config.yaml
d_shared_expert: 0
init_std_router: 0.0113
beta1: 0.95
Below are experts of layer 6 (counted from 0) of a mixture-of-experts language model. Rows are named router (the router's row for the expert) and show model dimensions 0-159. Each number is 50 + 12 x the weight over its row's rms, rounded and kept within 0 to 99.
After each expert's rows: "gets" lists some tokens that make up at least twice as much of what it gets as of all text. This comes from a sample of Wikipedia text that the model never trained on. Tokens count by the router's weight.

# expert 15
router:55 61 48 43 39 35 49 39 51 25 36 42 40 72 42 58 62 38 47 66 61 54 32 68 66 60 46 42 57 39 45 63 63 69 40 34 40 58 31 62 47 39 59 42 48 29 74 54 36 38 58 51 47 48 39 37 43 54 68 57 57 46 64 55 64 65 71 57 48 69 68 35 64 64 43 33 65 69 35 54 61 66 67 63 36 45 54 42 72 49 42 56 57 58 46 43 68 58 66 55 54 44 43 45 53 51 49 37 68 43 42 50 32 61 68 50 44 40 65 61 40 47 36 28 39 32 65 38 51 49 45 37 72 61 66 44 41 43 35 63 38 37 57 59 63 39 34 53 37 68 61 66 44 30 62 53 41 58 31 62
gets: " ", " F", "-", "14", "F", " a"

# expert 7
router:60 56 58 43 47 32 48 36 60 42 37 32 33 50 44 52 76 45 46 65 60 60 37 65 70 60 48 51 61 35 41 51 74 69 41 38 35 55 52 63 41 45 74 37 46 37 75 62 34 38 61 43 35 57 57 29 39 57 56 72 61 56 53 54 67 64 71 67 44 56 64 46 60 56 39 35 66 59 33 60 52 59 62 57 49 37 41 37 65 34 54 62 62 58 45 38 55 49 49 60 54 49 35 45 56 41 55 29 70 35 43 53 31 59 60 53 45 29 70 60 46 45 25 40 36 32 61 45 56 40 50 35 66 63 56 61 34 44 46 65 43 33 75 50 61 41 38 53 48 61 59 60 39 34 60 56 30 52 40 60
gets: " to", " for", "o", " of", " would", " In"

# expert 3
router:54 60 49 42 40 34 50 37 52 22 35 45 38 72 42 58 63 38 46 64 62 55 34 66 64 59 43 42 59 39 44 60 64 67 39 33 35 57 31 64 47 41 61 42 48 29 74 54 34 38 59 49 49 48 38 38 42 54 68 57 56 45 63 56 63 64 70 54 49 70 65 33 64 63 43 33 66 66 35 52 60 64 66 63 35 45 56 40 68 47 42 57 58 58 45 45 65 57 65 53 53 38 44 43 52 53 48 37 67 45 40 48 31 63 67 47 44 39 64 61 42 44 37 28 37 29 62 37 49 50 44 36 71 61 67 44 41 39 35 62 37 37 58 59 62 39 35 53 35 67 62 67 44 30 62 53 40 55 31 62
gets: " the", " a", " The", " United", " years", "\""

# expert 17
router:41 59 55 36 34 36 56 47 54 41 48 46 59 40 41 51 55 33 43 64 66 53 34 56 61 56 29 59 60 46 37 57 68 57 27 46 35 52 43 51 55 54 56 42 45 27 56 57 37 46 57 62 34 60 42 50 34 45 61 50 58 47 52 64 70 64 61 57 37 68 52 40 59 49 36 30 66 52 47 62 65 62 58 48 34 55 64 34 68 52 46 63 64 61 62 41 63 67 52 52 67 53 40 47 63 53 54 45 65 38 44 60 44 58 64 40 31 49 53 66 32 55 32 34 32 26 51 32 49 42 61 36 71 64 60 53 33 38 48 67 31 38 65 61 54 33 38 52 35 79 62 48 47 28 63 51 36 42 22 78
gets: "h", "ah", " h", " Sh", " H", "H"

# expert 0
router:44 50 52 38 33 38 49 40 52 43 39 38 34 67 39 57 67 32 44 66 63 56 39 68 64 58 29 51 60 26 47 53 56 61 36 55 45 56 37 59 39 42 57 42 38 39 63 56 50 40 67 43 54 49 41 40 37 70 62 54 77 55 61 71 68 70 42 63 46 57 63 46 57 60 43 38 65 57 41 37 66 57 60 53 41 39 68 57 55 42 48 54 65 61 45 31 75 61 65 60 63 35 38 53 63 48 56 44 61 33 31 46 49 68 71 40 51 47 60 52 40 56 30 39 30 32 61 38 60 48 36 42 47 69 73 56 30 42 33 64 27 38 58 46 55 34 29 52 42 59 61 58 37 30 65 41 39 54 49 57
gets: " re", " and", " con", " res", " Re", " sub"

# expert 38
router:57 63 49 44 39 37 47 41 53 24 34 44 40 71 41 58 63 38 46 66 61 55 32 67 63 60 46 43 57 39 44 62 61 66 37 35 38 57 30 65 45 40 63 40 50 31 75 51 34 36 58 51 44 49 40 39 40 57 68 52 57 46 63 54 64 63 69 56 48 66 65 34 64 65 43 31 65 69 36 54 61 65 66 61 33 47 56 40 73 50 43 54 60 59 47 44 69 57 66 55 54 44 43 43 51 53 50 36 69 44 43 49 33 62 70 50 43 36 62 60 39 46 38 28 38 32 65 38 50 50 46 37 70 63 66 43 40 43 35 64 39 37 57 60 64 38 36 56 37 68 62 67 45 32 59 53 38 55 31 61
gets: " the", "0", " is", "|", " was", " he"

# expert 37
router:64 52 56 37 52 36 44 43 52 34 38 35 42 63 51 60 63 46 35 47 43 56 27 62 53 50 35 65 62 38 42 50 57 53 40 37 35 62 41 49 30 45 57 50 48 34 57 64 33 44 72 34 50 46 43 42 56 51 55 55 60 43 69 57 63 63 77 59 29 58 59 54 61 59 43 37 66 68 30 52 41 60 57 58 36 39 53 59 67 49 35 56 59 73 32 47 69 60 57 72 51 43 51 51 59 40 69 41 77 42 36 53 47 55 58 43 37 41 67 67 38 46 39 40 39 49 59 44 54 40 46 37 77 69 56 41 31 28 47 63 46 27 61 65 65 42 41 65 44 79 63 56 41 32 54 53 46 62 35 65
gets: " the", " World", " States", " US", " American", " United"

# expert 35
router:53 69 47 43 40 38 58 45 51 36 36 44 46 61 49 56 61 34 53 61 58 52 29 59 56 53 43 40 60 47 45 59 76 68 37 31 33 67 31 53 47 42 58 34 48 41 72 65 40 36 56 48 36 45 46 36 45 40 57 58 58 27 62 62 71 66 66 59 41 63 62 20 61 63 40 36 59 68 41 45 50 73 66 65 35 35 54 44 71 50 49 50 60 58 50 38 58 58 60 56 55 41 38 47 53 61 48 45 79 42 32 56 38 57 62 56 42 44 57 64 31 39 40 29 40 33 67 40 54 49 36 42 61 66 60 47 39 42 51 69 39 45 65 54 69 42 35 51 45 67 55 80 33 35 72 53 43 53 47 57
gets: " a", " the", " of", " his", " MPC", " ·"

# expert 30
router:55 61 48 46 38 39 49 37 52 23 36 44 39 72 40 58 61 39 44 66 59 55 33 67 66 61 45 45 61 39 46 59 63 67 39 32 38 57 30 62 47 43 61 42 48 28 76 56 35 37 56 51 47 50 40 39 43 54 66 55 57 48 63 55 65 63 70 55 47 68 65 34 64 64 43 32 65 67 36 54 59 62 66 63 35 41 53 40 69 50 42 54 60 58 46 44 68 60 63 52 53 46 40 44 53 55 52 35 67 40 42 48 33 62 70 50 45 38 65 60 39 47 37 28 40 32 64 39 50 49 44 37 71 64 66 46 41 41 34 64 38 36 59 60 63 37 33 55 37 67 64 66 46 29 62 56 38 55 31 64
gets: " (", " the", " |", "–", " was", "201"

# expert 29
router:54 62 46 44 38 37 46 40 53 23 36 44 40 72 40 60 63 38 49 66 59 54 32 66 64 63 45 44 55 40 45 60 58 70 37 35 39 57 29 62 48 41 62 42 50 30 73 53 35 36 57 50 46 48 40 38 41 56 67 55 57 44 63 57 63 66 67 57 46 67 63 37 64 63 43 32 64 68 35 56 60 62 67 63 36 44 57 40 69 50 42 54 59 57 48 43 67 59 65 57 55 44 41 43 53 53 50 36 67 42 42 51 32 60 70 50 43 36 61 61 38 47 35 29 39 29 63 38 51 47 44 33 71 62 65 45 38 41 33 64 38 36 56 61 63 38 33 52 38 69 62 65 43 30 60 54 37 54 29 60
gets: " the", " an", " their", " of", "11", " be"

# expert 32
router:62 62 45 30 26 31 67 39 47 42 50 43 49 79 45 72 53 41 52 62 71 61 43 49 67 46 32 48 48 46 48 51 54 58 28 31 41 61 45 54 41 45 46 51 63 34 62 64 31 44 63 48 40 44 45 45 45 76 52 54 58 51 61 62 62 67 65 54 52 67 67 35 57 48 40 44 72 51 47 51 58 66 67 60 49 33 60 42 58 46 27 55 61 61 54 36 69 51 65 63 62 52 28 38 59 58 44 45 68 37 33 62 36 68 59 29 42 33 68 63 34 50 47 23 54 40 49 51 52 30 36 40 62 62 60 56 37 39 43 55 40 27 54 60 54 46 35 54 55 66 53 62 44 43 51 27 49 56 33 65
gets: "ar", "ur", "an", "or", " Mar", " mar"

# expert 28
router:64 65 40 36 20 37 47 41 58 54 47 35 47 58 31 54 75 45 47 62 64 45 39 53 59 48 48 52 65 41 46 68 43 52 24 35 46 63 29 50 48 40 54 33 42 34 66 61 32 42 65 39 52 54 50 53 41 58 61 56 58 41 80 59 53 62 52 56 51 49 58 44 70 46 37 40 66 61 59 61 49 46 57 48 52 47 59 46 65 42 42 55 64 71 53 50 63 47 71 61 63 38 31 48 76 65 53 37 69 48 34 61 44 61 62 44 50 29 64 56 38 51 35 42 30 48 52 34 49 28 51 36 59 69 44 57 26 44 31 63 40 46 51 66 69 24 46 55 37 55 66 64 37 36 59 34 40 48 35 54
gets: " to", " from", "ol", " in", "al", "b"

# expert 39
router:62 56 57 39 35 31 56 42 60 48 36 39 36 51 43 49 62 36 41 50 64 60 31 51 59 62 27 47 62 33 51 57 60 65 41 51 46 55 47 63 43 28 47 27 56 37 58 57 31 34 56 47 39 53 45 48 46 56 64 42 58 40 70 66 64 77 53 79 44 61 61 53 65 51 37 36 59 53 39 62 62 58 68 71 40 35 70 39 68 50 53 54 69 49 53 41 61 51 73 51 58 48 55 43 52 56 55 44 53 31 35 56 39 60 66 43 37 36 81 58 31 45 38 47 43 33 51 42 54 49 21 28 52 59 56 46 32 44 33 65 33 34 59 68 58 46 41 46 44 53 65 70 35 34 54 44 53 62 47 53
gets: " P", " M", " B", " C", " L", " G"

# expert 8
router:55 47 60 54 43 25 53 40 52 36 41 44 39 69 46 59 54 44 46 70 61 62 35 65 56 59 41 56 54 39 45 58 58 78 37 47 34 57 38 55 51 51 60 36 43 43 64 61 34 42 60 43 45 52 29 33 42 57 54 53 61 47 62 62 61 76 66 62 25 54 56 37 64 62 37 39 57 69 42 61 60 62 63 57 30 38 60 55 58 27 41 52 54 62 50 31 68 52 43 61 61 41 32 27 49 51 55 45 66 30 33 56 44 75 73 53 43 44 56 69 49 46 43 44 37 28 50 50 63 53 45 42 56 67 67 56 38 44 39 73 32 31 71 49 60 37 43 65 32 60 67 61 39 34 56 51 39 44 46 61
gets: " the", " a", " so", "3", " there", " Se"

# expert 19
router:57 61 46 43 38 37 48 40 52 21 34 43 38 73 41 58 62 37 47 70 62 53 34 66 63 60 43 39 56 38 47 61 61 65 39 35 42 58 31 62 47 42 62 42 50 30 73 51 36 37 57 50 48 45 40 38 42 57 69 57 57 42 61 55 63 66 70 57 46 70 64 35 61 65 40 31 65 66 36 55 60 64 66 61 36 44 54 41 71 48 40 54 58 56 45 43 64 58 65 51 53 43 44 46 53 53 50 37 68 42 42 50 32 61 68 50 44 36 65 60 39 45 37 27 41 30 65 38 49 49 45 38 72 61 64 45 40 43 35 64 37 37 57 60 63 39 36 55 37 67 65 66 44 29 61 52 37 57 28 63
gets: " was", " ", " a", " is", " were", "5"

# expert 18
router:47 67 43 39 44 31 68 31 50 49 34 37 42 64 42 55 65 43 51 50 63 73 36 50 70 53 36 58 56 33 50 66 60 49 29 42 40 39 33 51 52 33 43 29 47 39 63 72 33 33 54 43 51 46 46 43 36 58 59 60 61 26 71 67 62 60 56 65 37 52 60 45 60 59 43 31 57 56 45 71 70 66 58 59 35 52 60 35 53 50 42 60 56 61 57 45 69 66 52 53 61 47 56 57 53 39 56 47 57 32 31 50 41 74 65 41 33 48 46 69 45 46 31 45 31 41 54 48 68 50 41 30 69 57 56 54 25 37 40 51 41 42 67 73 55 45 36 45 40 78 43 63 50 39 63 54 49 51 41 62
gets: "r", "c", " Pr", " Br", " Tr", "pr"

# expert 2
router:57 64 55 50 38 40 55 34 57 31 41 42 40 54 41 63 55 36 53 49 67 57 28 59 49 65 33 54 58 38 61 67 56 64 30 39 32 57 40 60 52 41 39 43 35 37 52 57 35 33 58 43 48 50 53 34 40 65 48 62 53 51 65 62 54 56 64 58 41 69 54 45 59 57 49 42 56 72 26 52 52 71 75 51 44 38 48 42 65 48 34 52 61 60 44 28 59 63 62 65 73 53 40 53 65 42 48 33 64 30 43 55 54 54 58 44 26 58 63 64 36 47 50 31 41 51 62 43 42 37 44 42 61 55 70 39 45 34 51 75 33 38 57 66 79 34 41 50 44 62 62 62 31 33 66 52 36 66 31 50
gets: " |", " +", "|", " .", " Cup", " League"

# expert 34
router:58 50 52 50 38 45 54 28 54 29 48 42 30 58 26 58 51 47 44 50 65 57 31 53 60 49 48 53 70 37 64 62 61 54 29 36 41 56 47 69 50 43 63 45 46 28 64 55 27 47 56 58 45 61 51 46 38 51 66 63 57 55 67 59 65 60 64 57 38 61 63 45 63 59 50 41 61 51 41 52 63 70 51 76 44 39 61 37 70 41 53 56 71 55 50 32 54 51 51 56 58 59 44 35 66 36 60 51 63 43 35 64 28 48 57 47 40 36 55 48 42 55 39 26 36 30 65 40 47 37 44 40 73 67 43 59 34 49 17 65 40 25 66 57 57 41 34 43 52 54 59 65 50 33 73 44 50 47 40 76
gets: "om", "im", "um", "am", ":", "i"